From a checkpoint of a small mixture-of-experts model trained on Wikipedia.
Experts: 16 experts in each of 8 layers, 160 GeGLU neurons an expert.
Below are experts of layer 3 (counted from 0) of a mixture-of-experts language model. Rows are named gate (a neuron's input weights, with its number), up (a neuron's input weights, with its number), down (a neuron's output weights, with its number) and show model dimensions 0-159. Each number is 128 + 32 x the weight over its row's rms, rounded and kept within 0 to 255. Numbers have three digits each.
Before each expert's rows: "comes before" lists some tokens at least twice as common just after its tokens as in all text; "comes after" lists some tokens at least twice as common just before its tokens as in all text. This comes from a sample of Wikipedia text that the model never trained on. Tokens count by the router's weight.

# expert 0
comes before: "1", "2", "0", "3", "201", "4"
comes after: " ", " |", "201", "200", "202", "199"
gate1:144116118125147090110174094064084070158087150150181092076083135150191162131142122106148131116112167083128156114170162147076091116169098175130110143110120099114051128112182118100079119189163121129119123142080179201139115150192171086103099106113170097174200150141113124160054133140124109141076076133105131104087170136120134216100135159087191130171113112102143100111145144112156093094070118141133162133149140134171152148131068132139104120126108103118159136114118086115106138120126080
up1:089051161146116098138183082083079109181115117166097113093068142098142083044123112141146112162103092159086143177115129090141128144141119100129136113191083093120118143123155116132177169128139122133097098140081137175145148082227155094095105122139134138172146107147166122118089112129133091147088135118155097166160166148081122190104158127119173118114159115086193080095166139121089130122062051119121123126175140167150124138094080100141139108138131191161115139107156118123147186082114084
down1:123140136116137183158126129154107134082126083177133108150134061150134117095067177186173131153102143058127145086074097134176177114102137102082073116123105104103129080110125101098103071082065143073106150140131133107091157119119094126119123156120123076102120096076110146096109119111156122161176059106092182137195118135179101126172107083187047097105110125087141105195141130110135184129149138154114193104092111150184164139169104116125101133130070112091103133164098155098121130141118139
gate2:075111129129146211205113127070129096126154127169179161168159116136134165151160179151140108132104113151135132122118185118171150211096121066094131116115144129080168103106142132112131150124178113211141140124110095087115177172148105168119117172200127182133171122092101128119080095119168132159098124117176084107166104146103185094092122122119098132104113167130178127136126181169137099146144097190141138106139109156115114136176153113097133103135065171108161190117204113143134069119136152
up2:105177111115104174195154069172081180173091154107119143166141166104160071068112135149147110131115104090232091198099134172146164193108131110125155094151118148083114123142082140100124114102106077114124151114109162102125129137151163165064184148194081217108130129107133146128112161152102088111139173093104120147159152127119101097075114130124161147115138157112139081155119150168075067126151111145121138154111100141085133142130109141150148124144166165072170106115185116080124077136121128
down2:172139141151170129063158093076169061131137153099107125106105145121152151136144137080175087129122142121144145129138140151146106115068094051107195114108153118130095167154078083140098112150140105155144073082172084018132131107138170108205144082151216102080143099093169102094132132062121131081083144131128144112140123162113168101104115118107160122111139138152117102150102150142149158145111168106079133161103054086155123127105138144145161082126119123127198155151171120098149104124131073
gate3:086056189157164139117115083178119156153136138115088118147135148077143082096135132104114087144136159132088106183125067106054133094136139082144152196121188103152123158122126127213118153169070119134119144076113153145055128104137081089157152157167154099143104138141132072079110166134084153093179098135108130124129154157113130176156197134082067122176177107127183124159187134144115154111163120122180101126125103174134111138141134107111080126111111141079191155165158146125161159114107130
up3:087084149097123159123103104091139169180112122180110078165165128157134116148151148180190123174179160148131138195113107145155072116191088155158128174137101071135133158163124178093122133128106134093077133133074177150112166092114107137189147095132103121115155103143164119132126111157097125105196129138136085129164119159103120128087137102100128135099071109108153109204165106125092132134146104105150093133095054127136159091108046162105058127070113122122170123147162126110115096155125225
down3:133154088153192137115192079189138025140178152180127127086057160102148122152105107079157107184128131171076155109134119100101162120113053132156132082126141076101163129090089138146094153089126117106095118148134110135158117121179161178095074128109151137099067102159124126149116152131123174129098128149049125122145152147106185117167179135155151147093173120137147114136075126092142139129131217142154124107073143144165133129153096102085104173167125171131100148152097148140149163089123090
gate4:117086097165112073078145124113099165096129120111158089125150100173154127112118099171136079106141192104106146128153131136215135086078182105159133113136121180092104079124055149092088083157122138145159075169146173128130142096107175141075099101126141112160089127119135110146122160023075122169135131145141126097081105136132094098121169148166129104117152204203106116134100121128107104096175132161074076137104174123079142141154106136079139108142168098110120092138069072121135117114082143
up4:117150096092108141113181161137082140100119144165118131140160099151135174123125146133153104068140115130133132168164084188167120101074103130150142161111136186115103077148133157124127094147198159107138137157036185118151134118100174069117112139105140168122162161135155127148060151179110087159124172113125139151181084169158098095128179218160084147115108206135125133125186108104118112092178139139111133068142115106152131156119135132133081167131221128145100171114087136159107116195114150
down4:175019139079111111114103171107151136115154092120133148120152131106183139144139105164130182145209206160159124079176139121133125127134095099102182120075129047144144110102074136156160106097082097145137100130125137108168099165079154133109107138077131129107124123119133166084111145108160155045118112208228109162173119152089108107091156099130171129120153100138131126110179118149141115129064140132140118167099138095096113136114091131147101121095167117146161082072170123136093141100112138
gate5:127081139128078063104133122108111134178133151154119151118127118149133127157124090108135123077146175055105100143093107129078096102115033119168083129101118102152093094142148141146122080145123110088145121161119147135100101097174062136103145089144189150134093120138142107092162111169135094133122167159080117104056104163107106126163128059048195112144121138124049096154107153119069146142110140164106131126114080146157125104127051148141037131084178150151148149162174133165124103169133110
up5:107079167101169175082122109137114097125124107121140103130150145128160169104108097126140171159136114142118135105177135103140155125110152116162109097071163104105070181163081192166147165180113139122171141087078106127167128086146136127117141047196137137182076139187161099137142089143142110118065171141137172150088137116110154101125143066193156120142175105176119093182065124139191145069126127121135136107131096178165130164116175127112088090159135070157168128095104120095191157117087113
down5:112102080161094096121128185153083097184154154135099151098067139129127062166133103109100131092122126074114180110075153134117113091144127143133112158160137132117125159088089172165131120126132166072136134111136115097134094118145114087179069103129153135145208075150187217077076102143131119150090076118174101125124140117147106127142069090099145141169044125105115154100127139138124121165128166117189122121092111104069157084101101099196093116094165121149155083174146144175127142174144088
gate6:093154180158190138087142146134157128121068130111119103117111153167062114158145082168099136158098160099148150079131109126116134177140087156127128126094134080128145096153138097109140112128115178148099071108140084099140124135148134130091163113089135130122159128142114081143214128146102179124156137074148146112160157143169106144098133166094187120117128124132155169093170142156161170091178121182171090152142125123044072137155169152128133192073155066160117058099145141068118207076144087
up6:074140168151158169171180095123155098145102111130123120120201123143129124199123068135099130146155059132166126142149124111126116137143094112106080119111170115121117076130144164137161116092135176117091122146233131113162122138195145107116162179186135126123127144094094106094124132094197143226150177185200091092132115175087101134127130105113081126122104143105143114158117132140128164148135113166083158119129095152103128076172173091105116157103100128047156116105080074136096115149164148
down6:147135071051143104117162095108113143167166120152117107179108182133089079125109095149101149123095163178119152111113091173206135189158140119112141117156127151196212142130103158142066107173163158100117176097131148130142086132111109097136072092092166119174045098142124096163099072124060083126120122162087133141134143098114107073128134138134111137122133165124137139143106111039116124172110101099158094071116159065111099112135089143133104119154148116144190136125111054116102117132142154
gate7:139146107141112113160137177105056186121191132141078122126187105162099119101144121115140195074169072122172097176165112121128076151062125136124093115150123168144124077058138107203076125161145114114136147078133171099130155114100193099083108159091153131173091097169137126172138118075132159085059164148119207145129145109123169110155128120075148119073146120123138142154133101186077117111089127103164168177101103162139137107100155110103136117140173153085149118103122144180155109131149128
up7:130114119160176083143158082169162028162161147139112121125064163106129163129135134118195113217103115104147140099121124121107111078128185150115090151112140114067157095125135184087171173117129164133136156196114067118107121181166071122130095098132083149119146173077106100098147172140144147172163090174141097178136140164098115128129087141125091165146089161125107082152146168143157122096147151123149152126062052141114160108111118118124163177128104066153133123157093153130122079092147087
down7:117141153186144136102141132103064142085143134109101048180072158077142142105144135136137091078138081095100181176110128191156146085119137099138176122099070070084138147105159065175180108149204114092069128122145082147151108164158172131123115094139146189182108066149184128117106161116119102178116140152081126119109156126087110146125141137088122171113139129146136085177122089113142124154143151194141159138115085111198116161161139151141128130122101106170141106146092099090139146178177134
gate8:100097215127104087132196158149106123117056101086149177104068143173124121133167153130133132159139112072155096108137048110171052143106134113129189128142114170143102105094101096131101099123139109155183154064125101128163112116124099147113158158140174123120112150126118156134216122142104155109124101112133136137130131167115138116100103185129124141108104156104178127176176161038153088173125116182112077105150119043107141051162124136091099097168121092128136093108094144135114114124089103
up8:150097119146154184132140089119109143153143076124123132087145058127194106130145145148097246170113077120086175131094176113186149143109122152106116185112131108151112136146174167137094158093127102144146142151164174114198128104128123130118101155158125180137112118165128134166155170112169130088096061144132170146116171134138168181125137062162131065088119102069086129067113083117136110129151176177102186112103132141097127123112108108091178136154106111186137150126120146090100086155120065
down8:091141136123144064053143186142109132110153097102109166117169163134067142132143194121113125072107094126100145093120116129127121119117099202180193100134143112206099142113129169145127197167143098099168121178119156095107077152091111097135082118095117079110107142123168106150093121127128099106102142043088143114140100146114168128096173102115148088134104140109089095175113159161150153176071188127104095103070059136134143151064141148148104166183158141125107124152131096132150099132151190
gate9:156103127109126095121120138137130136070082087145124109078164119141065148076065088182136130110136128123130151079139149167082137065167077102025148092122156058168156070063123124136099115107145132149092121127148151184151188151184156109151117177109096083147113109097078143147161104074127092112143132164154175174142119125152150161195135086151174083137083131154151166140119137140149168103112121102059126119185142124174141160109140113164132156145116150101169117173112092106136161107118170
up9:081161131197121085085173084174159069116152153079157098165106143184135106093139151095176164103159106115141123133144116145081139159087138148186120144117149122153111142139097098154068106157088188121151154118127096092126110130114067097169130110139141130114215142077112143101164158176139163123146146158118175155129195071073130106077118126089162179100125144158153102153091135160077129133138190155142131168179088144074205112125135197103125138144071109152180112131136093115121136109136128
down9:144180063155124147175115202162137192125166200116079127114103107119176061161108102125127154099115147122126138190147095147106111155110144144136137102104108118143119169116086146141167110109067056129120133073135104154098129141155155128130166073133147149146104168141170121166102059135140091167075134145105059149134119099168128092123175140175112068139169132187148082143117133071166150136162208118115056160096132125108142133088169113138117171119098068118186085108129116139141147171118125
gate10:099157128130120045143149166124120174146079137100166053162157149129110182111112111109115091118150106100093091163074158128141144158136154138170164129167095129134106092107178125170147198134073090127144179133093132109111132138138131180135154146130084111179095138121145131129116141164150118097184158117071115099156151087145114053112126166104158142185202125139123129140145099141164133130088134183169158136139160090090061155159043163136142140112203100156104116158194193159113140165140151
up10:167156137180144138155154091135152173130113155094172141116140156152116126104068070153142143198139107126137136112123161089100118101072146135126159148196114149147107105077126161119109199087144132125164154147148100131123116173142120161128132136149166090110140133159107103095129075157169130134111125189132103114176161130124125199125095187153124162160115168041116088108116138126122063137152194165133154146140182134058112147170082209154083103062136130166088092119196171110108173129158105
down10:146105180148119104114137089145122126075100160118132142160174181161118130120164108077206152133054116135128124124168116130140089169153113160169114112154171089106163114154081152097159136126135150128105118158109171086119129092091198137144125140155104138128148137120172130144097098173106109113117081108083122146144046105168144080100091108168075150117160146097154154141107074166130125138209140160126143152141145172076201103070063084121073077091161146134146153203153132091156121171142079
gate11:172161138102109140124131117121176149114099143122129111143106112156159145116088130168108060134125097084162140144187139112085106130095156114118154170087114149175166192117122068102135043116142111121123106093156079090110157170083154138135140133136179176151105113131127118139108176178138170087125120106148114119129093105097154154136124098103087172168106092122067114041163199108110145178172176127138069102141163097081098093192171145119036132081174109141104100076178119117109101124109122
up11:131150150108146067093130080133078128141119076057130161121129158116046146138144101141111209157111069090088126131051160137101137129104180145148145143116146111141111090121122144058160161112106082146120124120073169163068112136147092128159130103128111172107185135100126125122151125099114143134182115160104121131177110117137122079106112125100116068155091222141151133179123113141170148104183119197154178215121129144138104173102128088147180157140079126109084161127143149115119070117147153
down11:124133173205131188136087191129130161099121156090143117146136173127134202109090082130120154147133159118102192100105081058145100103137136139122102111132119135158182197063148173112184122131174113142145157123076142189160133080138239153137115155084143172133118116084142159139126085142134127137148096107098075137123100137124138179136175133160135159136120077094114179153128179090169088123118093146129170088111132186134130132153144178158096116106122123147104088140167098113166103125123053
gate12:122086118110116137190151133154092146130134095177120215081134108153127123122107149139085117138144122120163198125126113166094091219142078083137132119138089112147058153145153152116155098151115081118112143100145113090130198120109107130050120085172112165088083131132128132093124135085112120167138124175056206164081144132151064098148105122138160162149061127157137099078155054172099122097114134116147101103124153127134118124152145113133094118107135110156084111121137146185199168082104077
up12:160123100132178125114115146116180121112090121129130086105119141136117100067097119130158138114133129117173110197107061129141175153092113120179121148089162093068116114124136163099118114092091154134104082155156093125159094154159138159121090110095143075122112113133122109150134057138073102079134092145175171136174134110172128213078110097119069139153097108123157105166173178138171175111105132115141062156173138074157154109080177150166052121158148140165127160099061173084142157077149152
down12:111113076150106124193154163124086075123169159133078148186135091132192099222063120087116135074114106108187084161141146122126133163131129182120126101091116131092166211157176131136145191093121110111128085108072124128118145194151129167087093112184111163131171164147151088145071142100122127148089156137116189155158151157139127118078106136114160161161165158096113126131125125145109143119173131091155117121164112151130091200089166148162101052141117091120094117160115137118129095163142146
gate13:142100113040150109104125139100079132175149082092119169115111121087209204128223149065159078152139098062107121122161104123082135113146127186094099184129176107116119105106140138141145135157157118116152159141116138125163148102144111086114125083152107124153081148108140071154205158100147158086138122095058115106112062177138120196114115115096184118122130058136107106075135151116142138151158168157117111128157145164120121124141104173104154156130089161135132185149180119108161121134162121
up13:065090121181157066126079135166120127107140170099130147098166110141100087106124126109058152125102130148141111143108185227141111122114111126169190093120078167099129183167100106140114119125133155094133158073116091131119183140113113136146115192144126155104107125122163198161098114100145141153149112150134181101078174076166123118115180131145109062142091123110127071130156148126102126182116144119178134204114081112117136092157195093090131137125098125179080075087085121151122161123169089
down13:131116138178107192135125170067188107125109142123139098158097089197100098130180089159101142141160087122106141176125091150122185149090135120099122092095148094055143117192135103044117163117137083193137123120212068112085155114130147083145169192165145129105123109139159106182085119113136091160085108121126108117091161133112140114142207155134093150094126135149165156137055153129157134190164096140121167101126121153156137161143144128149136118126096140129127153147133109231140104126107135
gate14:129105145128153080080185114138126185089155099162129118192097119130131129142064173110133136133129127135116134098134090140123098101140101133087125086169043093197118074119157089116157089071158067106141122132142116113157161120181100088089061184089127127072088123135084187069133073109171159147096181139151116145167090111169123136134194147113143132084155115123131129177135084114125147146144123161152115133101165160155121117118128099080195199140187124169104144183139129147096172123157124
up14:100074126176095147159143151130094230158090112122098141103098126094150095107110142146126121168132180158137092073104104129145121107079060142081142098129129144159093153125101141167140127136150102078166136141171103164134155136180114133063153130133175073078134093122078164176143115086176105143163158125175147157135099160099164108144069062129107122093159083082119134091163116160126059189085136143120131142066106171113124105147108115148116118099143122145121082197093102076181162120126075
down14:178193227143183143085065162124117067142135117120182133128126112120108155130115111156094066108108114131099134162120157122116092168134073184154157054168118101065170110166140150106070094156131147087137081136170124067177149163123150111101158099153107105165116142132219102120096141136129106103119129085094093134096122126095198085143073132129105120116159168097132099155114141118095202131118107061119162131166058153157158153160136125145136108098146106142115171116125153135106112105151136
gate15:148123109117200111179162124119163106091140120136129140108136113091162143130136093117110079130128127085132080106105156131130090140098070112182079147150108160189183077116094123142191138059122151099130135136114126080127097136092091140126086224162113112125146138146153175151112119117179102135188106089153151141155130123186104142120052127115132142226103125144156185097198118149141142082187062121119115142132136133096118137119110102181107148124208130072141154088116090088158135160168118
up15:147161151146100111070103087092116131153163091131132096136126148121156129085157133102122160096139072060108126116135123142090152127150156133157129166139154104180153164099071137140082162160124145079150115018161190121089099099120099142094107188113111168133133127132121110114092134138132091184096151125134124105107158133096135168157124100137168101128129116127092102146154078094141112111102127161115071073147136145164141077190137165094110133116027137166158145255088148116095127138187113
down15:132106091124136129060112187176115099065126172155109181134145113186142125179163118202118131168154122161082144113111143112085082124088088152094104163109134146166167102121094156133200161174175143109157197133146103135189094078145149098105111120121137144173143160076112116137133119145114126095144104143165187154157104161151082209151169093133148100141151146155104179181158146093155112177178107155150143154155200224154125133120135163125140135158152126154117097085133120155127087126116140
gate16:165044152073096094120104122156089134137135136176129095089109167100165188144114091118155129097143091124061150165154155124065143102126156200159094111147162131142107170150146117136163121151127157229142117133110134143103112093145184117100150158134132119115101157059154023121134105139158185052199104158099121129154101184156171109116176118129142147129125119120153136076158166107110168158137155154183084194117130083070108146161116134128124125132111109170099097124140173145119132127116121
up16:096117119120149112112115082133084106168172190110118113151159167140086104185110124142142115131150107106119087210156137146206141144133135133112163060126159126143107174218119164195120181135139157176131148092088158107139123148206149088116128143120181119048125184160139158123091166144118098147081123095075130116131160055143171153128178114098092131157101160122127153104155088153133128137133161119187149185114137128126140070158142108136064114116129165154179118118073182141120111148157098
down16:149174106088158143139143156067172164156169134139088127121085087166119176081146168159126104136137133152130093129170133195168116177146104170112127145150106122125121103089090112106111047113131104108138126100201116132150182163129195094136121114139155185151094144142158156143122034139132146129080137147170113071132147106160157125122115133152132028128187151140188155142147112170128110148177112125076127096127111093100223194140085123109163097176147111112128115121118159133115137188108114
gate17:126128184137086144090068147093139101138140121089129148129134102139152149126130137140108069078177185140173145162132114127106109105104106082097193147118141063123103112124131145157132150114071126138192132175160116143073123064138109085159167090161125127139142114115124054101115150057093149133116149159122096097144130115128186158108116121157165163217156164190083169086104158217103128095115175192142129122078090106112118161182158116140105112141094105159163126173196122128158127093111099
up17:136035155099127084113114120110097145194095144092151157178102118140211123146118116166120156156140163144059152101144108140140088077107146191115145091146165116131125210138135116158084109156131115129119136086079152123139076116136118120196079101122160128161092146121122142103141100160165144164108133157149122147132096089158148125100135159138144162127108109140173159102132074143154162168115166119183106123134183183109117126133133088177143145133095000138092133193116178087125144075128125
down17:075085102149095114209183073149159110141102066101109127125082148179142081100121070190097148100137179127150142093109130132159085199144156156157069150110090113136120141102203097135167164117113142104124120176069130066130105145117079155131101127150119116163116113142125149124077130135085173136110092053148102170167102167070123155150130174098142114155135105090120164176129142141123124124168086091162101113140121149136121078149094107130107194125171183112090109132102137140158195167130169
gate18:106188140126122088151136133169130099150134135113120130142106154167108185086114150118098163019146126132111094102130176118114118158124101139144160144077113077145109153094131135107201134167202143095158109171124127154140106134145133069138114080109097077112112150103091204141148153096176168170195151122119130191128132133116048121156096174101193090090124144159122137156099117216088146076118129151101130184131160127123157124119073173132082124100152141115114086126140102198150128084116107
up18:083140160090122155086156084084090112148177101124086130135150135160075099195165082118122114112078099097143100133143156088128159083137114177121124188131093117202097104145087133076151066112136130116116086179140130152111118120051140116112156163104126129112167066107116109115158089120120079151154180160130163124116115150080136124153154112188144071158156168177078083120077161121111112074142120094107129107098167159154152111057169094112164138116161129121060103148077136170127084106092175
down18:104159190069121074140120187119141179164080128150111147061134133090127178137089118116098121107124156118166156107135106163139151137199129154118185135172163173098132107125164125145096173110081124049165096096185142181143134167102078131116189153084150090121135143157169139164132161125102078120100177110140100166155149077120085075122182123155113133120099052138142157154136085107163174092116112144132138190141091096085140118123148161131165117135102132092163135103123100184104156064179140
gate19:161167163093104144187203111102103197111167198210116155114168180113129118143120141190139186113164180119153149142184124097155110120140122088128117134142168132122146059129093177089126182123176126124084095159111175107164100174168128121115098096150106085097170122132113113187152073164106189153116180094118171103150138116123193161175128133132163143139127117107112166093107060133143120151151113123149169117226128087106101103129110158105088110131132149095129096138105104138137154135102114
up19:179153129132180169143142101109115199149136149185122108137179175208159084159144142158091101182139106180085080139094147151174162077130124139140139136111165085096155112128132130104085101158095102112150132184164131135188195137125175105173080178091081170092135151109168161186124065134095119110092142126160114128060067116157136121100168141128193105153132103094104134179155123099114154098174094123123121081138086098082132079176151125104143124119154147132095113114089114181115118122168133
down19:083134126117121117046051082105110113119092110106101134170149174095101175057166104125136137168099143119071091039170197189128160122122174181135176087145116144170164165115151080171157143162152143108084109102127109109102115134113098095106123124145126085078103108168105138171101161081127134146060114146132085153129124162101109123142078123128133181143199085128128110102120144151133163152082070120140120127110130110109129124155141141124098140151137114153191176152189159148077106103196140
gate20:130137084134091220088101116127084142164178126092142115182085086169127144130173153080104093131141088097071091086105104106109163108109162159138146102089115119101111090157117109098136169109174161143193145132063120091086151108123130119104109135155074090094160150154089187160159169064066108139182139132100179076143125116156130155110120144165084182148153172098158139130185161100093110083157114114154126106086146117110122098112210126120144137121125126084137149125180099157148120091198112
up20:149102126118046135098143161115161066206111128151148124121091153107123130120113154151109100122117112130113095100147153062096175146118150093113145149076133105085134119091100108100105208105124120080176168086130118110092120122111153107121117187126152092132130069127109118120120140126072101117169134095047159086177142139155142158088130080178138181112176180122148104165112106134095102097198128142189160124173181171114119071147131222166144081101148158165107083125134153150135143093140080
down20:172095126107147058124122182166128111088164098116121082132152166153124111091110112107129103152139097070110141131094123181169073128083106074090133127128109073155102124171155168120167140177085146104118125084155145119133153136140146132115184103108151166152140117149135185102099120153181175116087108127153095147131165108135152085097096135108117154107097167162085174128096141074078117224097181094156154127076115164175099125135148159125012125112080144161150168133153196099164153135101142
gate21:139126141151138093142116082158124142123184141122115124156130147101106121104161121160134146111122095105065116146112091159090148107177105110107151126162163123168159078121135103115133157103083131097115064116106126112133113140241086092085125097171116110148142093141090118124128118129123088145112121103118138129128109117149154046071144091175188143123059104116107205159068089135165117137084137067057166098146107151190145132185055076113174157136081160148116132116141135180088200125100162
up21:129089135162086164076121144205103174117104092163150113159138178115086059115164160091104090112127131143179117126111126096094100082139092129113094173089095127128161170097135137117120135112146170107130143099172105094209127087093116139140098201109143154094089140124103071108105157115132134100142151108097149140115083102152140133151159190154044106096129081079180104134175119101125126154117141145107102139070086081113100135115189111229157138149166137104099157170102136107155080107155076
down21:105105147130108127103184045081119113111101107138121059147169101178121177094138056118153087170161151110090083143131077124159139089094119081129142149139085175165133152160147124117078079168146171130127117136148061099188133054109110149106117131090109158115134155117085142149133145139162182172138127091119099136159109171063111184094104176145172066142169114104119120084146193116051104100116066115169119149129095144107181135166178134131115123133136151160173104129131107130152148132106082
gate22:154090174167099150130118133155109098153145080091123093141136173111154160129150176156156134094126141091158137115160124110138142165089167149140093149094157216049100122110137169104135092093071141086106087164154146127111136098118123117119145150125149132134213126111127154126168091138085132108195107135181127118137108119110119158154130117124183119098124169098212114183135114159127072060115103134161110090107141126134201130165096151016156063140100142201133058115108129127108110139119153
up22:127112101108132168045135136078142123068171143152177129154141125070137190057160116097091114130109106111177111130107139092140073153178157152112114187103141110070110150150079150131190161165153108183135132159148143151109164099098126124089123087173118091105080114136135097071154129096125113145146112123093135190143157108121130139113080138124109156106134123153095156162144103226203171140152182104146149141171154143046154164090119190114144148147156152116099166153163139130102082147092142
down22:105132124169131064153146113122160084088069148135092104122107123139150125073156127100159134140073201146105160143109075079120181130113077137174081155155070202135106122099118206123111145131145091123095113124126112114174154149099148091179130131071187112110114101082149137180122148127159162139122115137127109119122118127142097128167129146151097075063125127149219139126170136055084109168156097104154119141079121161146124080176155112113085165113149173152083120081162154087160166134134193
gate23:107045110166126121147137139127130083142149112130189119104080110106119166087098110099144102157092112143132107122092147109139158083172121088130143138121165168162105190109117154147114108168044109103142122169057076171095163151140095128097160179124121168131081116124114116108113092136130121135134062085123155151084180107050206121123136175139126170137098199180173061094148153111156169133170175112163157158162140109116118121159131150181088180120162073119078134129120109162082126114144152
up23:135109149145091181050142109122105135157169095158118086158146108068148139163097137122105133172139134127120081096175121085126078094086134131165097111122137088117161146081129118131140177128149126156079099172127109092141093076166109120114121162131098087129076141133072110103074111116137081187186150071115112125178147116171040157145232145115122151152136177179098141097179109162093090109139087144162115156101136158152067159096187111119132098134155137141144062158155103124151166146112161
down23:105121145104090151185157100122098152115116134118144133124156100163129105123138105133146121110134187196132092152084103174147102182076128124129079155176107146100154109141159106172077125158145054102112099146142137102135156053118143139121145145136189122075161076170150145137116084152143178145154137139114150121124124110097096095117152151090100102155151161091157104131151096130158146150116117222174172072091095070070161066072129135119142165129151197169127176115082169176186154133085184
gate24:209104163131174093113165184128113163127133121124148102167111152165163132148154165153112162134137134125154159151110163105163121091151164113105125082156141134122149199134174085166156083116114146125111154118125110143125086107113147144067132110065204125095117127181160070199138159132134093115086141140086157079130132182106162118141101148097122118144108078095182132133081106087129200127161132125124170155062164178141179157184105140123123129116082092169106219106105134126075188131126080
up24:085127161189116091146070167052122076168125088128122158152101060170074143136110070190126175124060200112179112153149127118177081134086130112086141133178125132140129146106149165129116133175099120127100118082137105100119128204085128198132089119096137138103147127131127226061189108134177091171083130139126140126123125103106135137131094089147124095116121071153133126140110138133128088104116065102087110127134098140177129101177107112138149146098171187172089137116147134118108124127129152
down24:125108109168149164143116091129169150057108166083138110116122136181096109130096092111070084146134162134099128120074167139088101096156111127153086143142132126101120169123114142107169164124142114165149142181163157188146130146128160097113126138140172176072130128155183089163160115132102130121200123102060152180105054078203063174159114174112146134122154163069106140140138107150116138166103156188176159131125114053135130205097154104129121164134120119137098163130120158140159093156207110
gate25:157155087130097135119150151119098100112130105133118165159171127160149139148126121108133188132078089122134167074154129147115108128085136201133137148172132159132118073090131093097131055087165089120102049105103135169131100136143076177123162160073107138083146089136132128125085056176136172156131154146146126070131172127123152159105093150128141113160131079144103111106070173073173168079198126071075070125129157156087091165151122100185146150141153118122072072150101146103139133164167086
up25:121120080098144163073148159068064140132106146111142131120151173143145133123063148103116070104074058112085106140148103137143172158116146158122130154126157109146170090096112098152146108124127105143174100075115092110118141139100120177161149096188117146160204088112082134136143160154095213155119151048145100149072116092119170116132086071063186116134148147069139111159092145086113112163168101123068102126167127138116128147150144123132114130148158161118042090099180162161099126134108098
down25:120147160093072067158130107217113157061074141102123100109055131128084134140127097121114142152146140121141156107117125115090079147084118079129088121146112138085143184143206125094069100135129163127158175128145163166141136195172110166142105167103147134116098156121145122136122096129134141135149091121098121128172143155057103226183063123101131164133160151070093210132125098151153116114177135151173111110148173085173150129136103130107112118145179145147080099123114117147160172138143081
gate26:143169081133164087113093117151150125048115114061164168167118148144117106097178125121138127133090121153147120137108136094121083143165082177169107119101129129113096162162143107080112179168131098115107129120098191173144097136123105127116181128154096151098214143097154171161129087179110129130167048089094104162056129127085093106181193136117167050146133103114135116119141196145112183146180112115137165169126111090121103119100137104081115152106174154153073080065117101107141145114130117
up26:157120142153200137086113159111113127065197189125138129114105144193132120114184167143105170112139101126100095054120124096148121124100104167147118121080088166113140144119118087131114106118134095130130140080108156104128109150102144128095095100105093121135163182135132122138140032132060117084098121082110180163188059124107178134127162141163135098110142137129134089108118053139111162131123128152167142127147071072079153099097078097136098105118215135051155125085110084154161146106171135
down26:154149061157116146149079116117105086052153124138148156117158099114130142095154157130098098166077108089093173114180096122174067110167196123115097137148086123137132096179112153131124163133117107131139070181120164129135109133084113150109122090167167130124129180120173159188098116126131172113193118094134091134091141124225117138185148176127094074127135060126106165096155167072116152139144128136130064128143138150160096086091108128199163086121108089109077099155110181143169128137165122
gate27:188110148120112106119171109157095124102146113142110012168125134138173081118166134136061081130066121150132123149139149179067135157167064084125120134117168190115138079140123123137182140083140089093162126125112136070076107098120153141064127129130145108097133037149132177167172142147139073088137119076185055145127143088165140158168096180154119119161125093104122159089132078119125164083155090095153096102117134139122127124122155140171112139108147132141161080140071103141093131127117119
up27:182138172103132121088133164116163106144166127112131072120106087069166108153089106122124120117136150106154187082143115091095117095112122161152122117143159079146142107151107120115113108113113144131159112175080163014076108145124088123137123131137143188109156114109106216190152132150141130122176178131166086117199134098135111146131160166149146112146103089122103115105114098113143086108129144194099072124092183065107103109062185093171128096119153137148089112084081188165105168130143077
down27:099117089165156159114069143190147158148186200086119155145146090166136173117128156184152139127137147095129071184151068138126160129116103128144171098152109104161062153113157097125086148098069130173148108114182076189120130138125111143084153140136100127099110173148102122090089090095092137080101107175116175138110173151108113139104117116162147085115149201133111144140150162124137150153130091122124122124168063153080123151175052117180133121198086135146100142124102099122136057194121149
gate28:196145127138090130188139166117119151067102107165109102145153078143136176122148163136145122117101059122145138104128100135128157082112091102139069146111144104079177120091135090129098121129175108125112119138100158115086070174157162065131111131129094154131134105088085118140141140127101166196172080128128168139158088125127110185133106154160170095119116050098101110062093074056074109090198078122073156160140149077135115150079181103150120128160168137116095114170088172146138151095116122
up28:174119151181093168085115113125152133134119178088163178179168111142080145123192131119134115116133093139079123160151142146107159079097114147103114177083077119168164130131146138149126111134093106096160178202114116112150159090175148111136111139167174168147189114073128125141155148104166155174096116163090079104170102115168165143117162184151104082170143107197118164129110150075095164090160185143104100128146109127097139083127159096192141146079107154086100121122060204115093099110150109
down28:068110047099132116128131110112111196175151135159147153137117145123136140081123145113145158102145150140124149123136100072079092197153130107158143107149141140144072109075032134147138146131115128154087117125171176189090122099148105139130161131091142127145031149185108116098094119138079092089148076093161116154100179111132097089081087166103093173132088137150193126136126182139142125152093072114181107117075113152123083165147098169070103144088082111164160092140138079138130144108121113
gate29:110107058163073107180134087139119151224100140151194162132158149178128125147085125203102161116117087121135110116101129079146178111128155169106134161149086133090116120094116118155084109142137109123120123113089083175143154145139140109161163141129111183111150126150122041179073165149107093082146152169130107163080113164124044167085091161160133099199119103164099094107120153117086152109190120115102105118142109168145162126153144152169143121139129091138121163156075137159138207099131142
up29:126174122144164105145157118109122058173105166126087099087118082128146151114100166132117123064142112137132146175126140060187131122068125120146173057194137110158148083140077087104113172131156103156108116140126126125153097115070150120145110083113145144045138153153146111165139148102121100140131213109104118122159151127181053126090079186212174077128064124125116085162128151099091091176135089133137127097111137121096094100179173187113150106132103157160125153156126158164144143115136110
down29:103106117100026076215148148197161114169148139204178150142172165109133087176112112101119135103159158131121111088149127111049138121141109111147079157117097146105077138125098177158114154147134150127159168073171130157117133175097091123111094149104123197094113064140109133129133156148143119101158144155097168171105141076107136107132159115101153184109121118119106094053085182141117143110132181124151117161110103118062145158141094158191131122118127114172127106155090125157141100195111142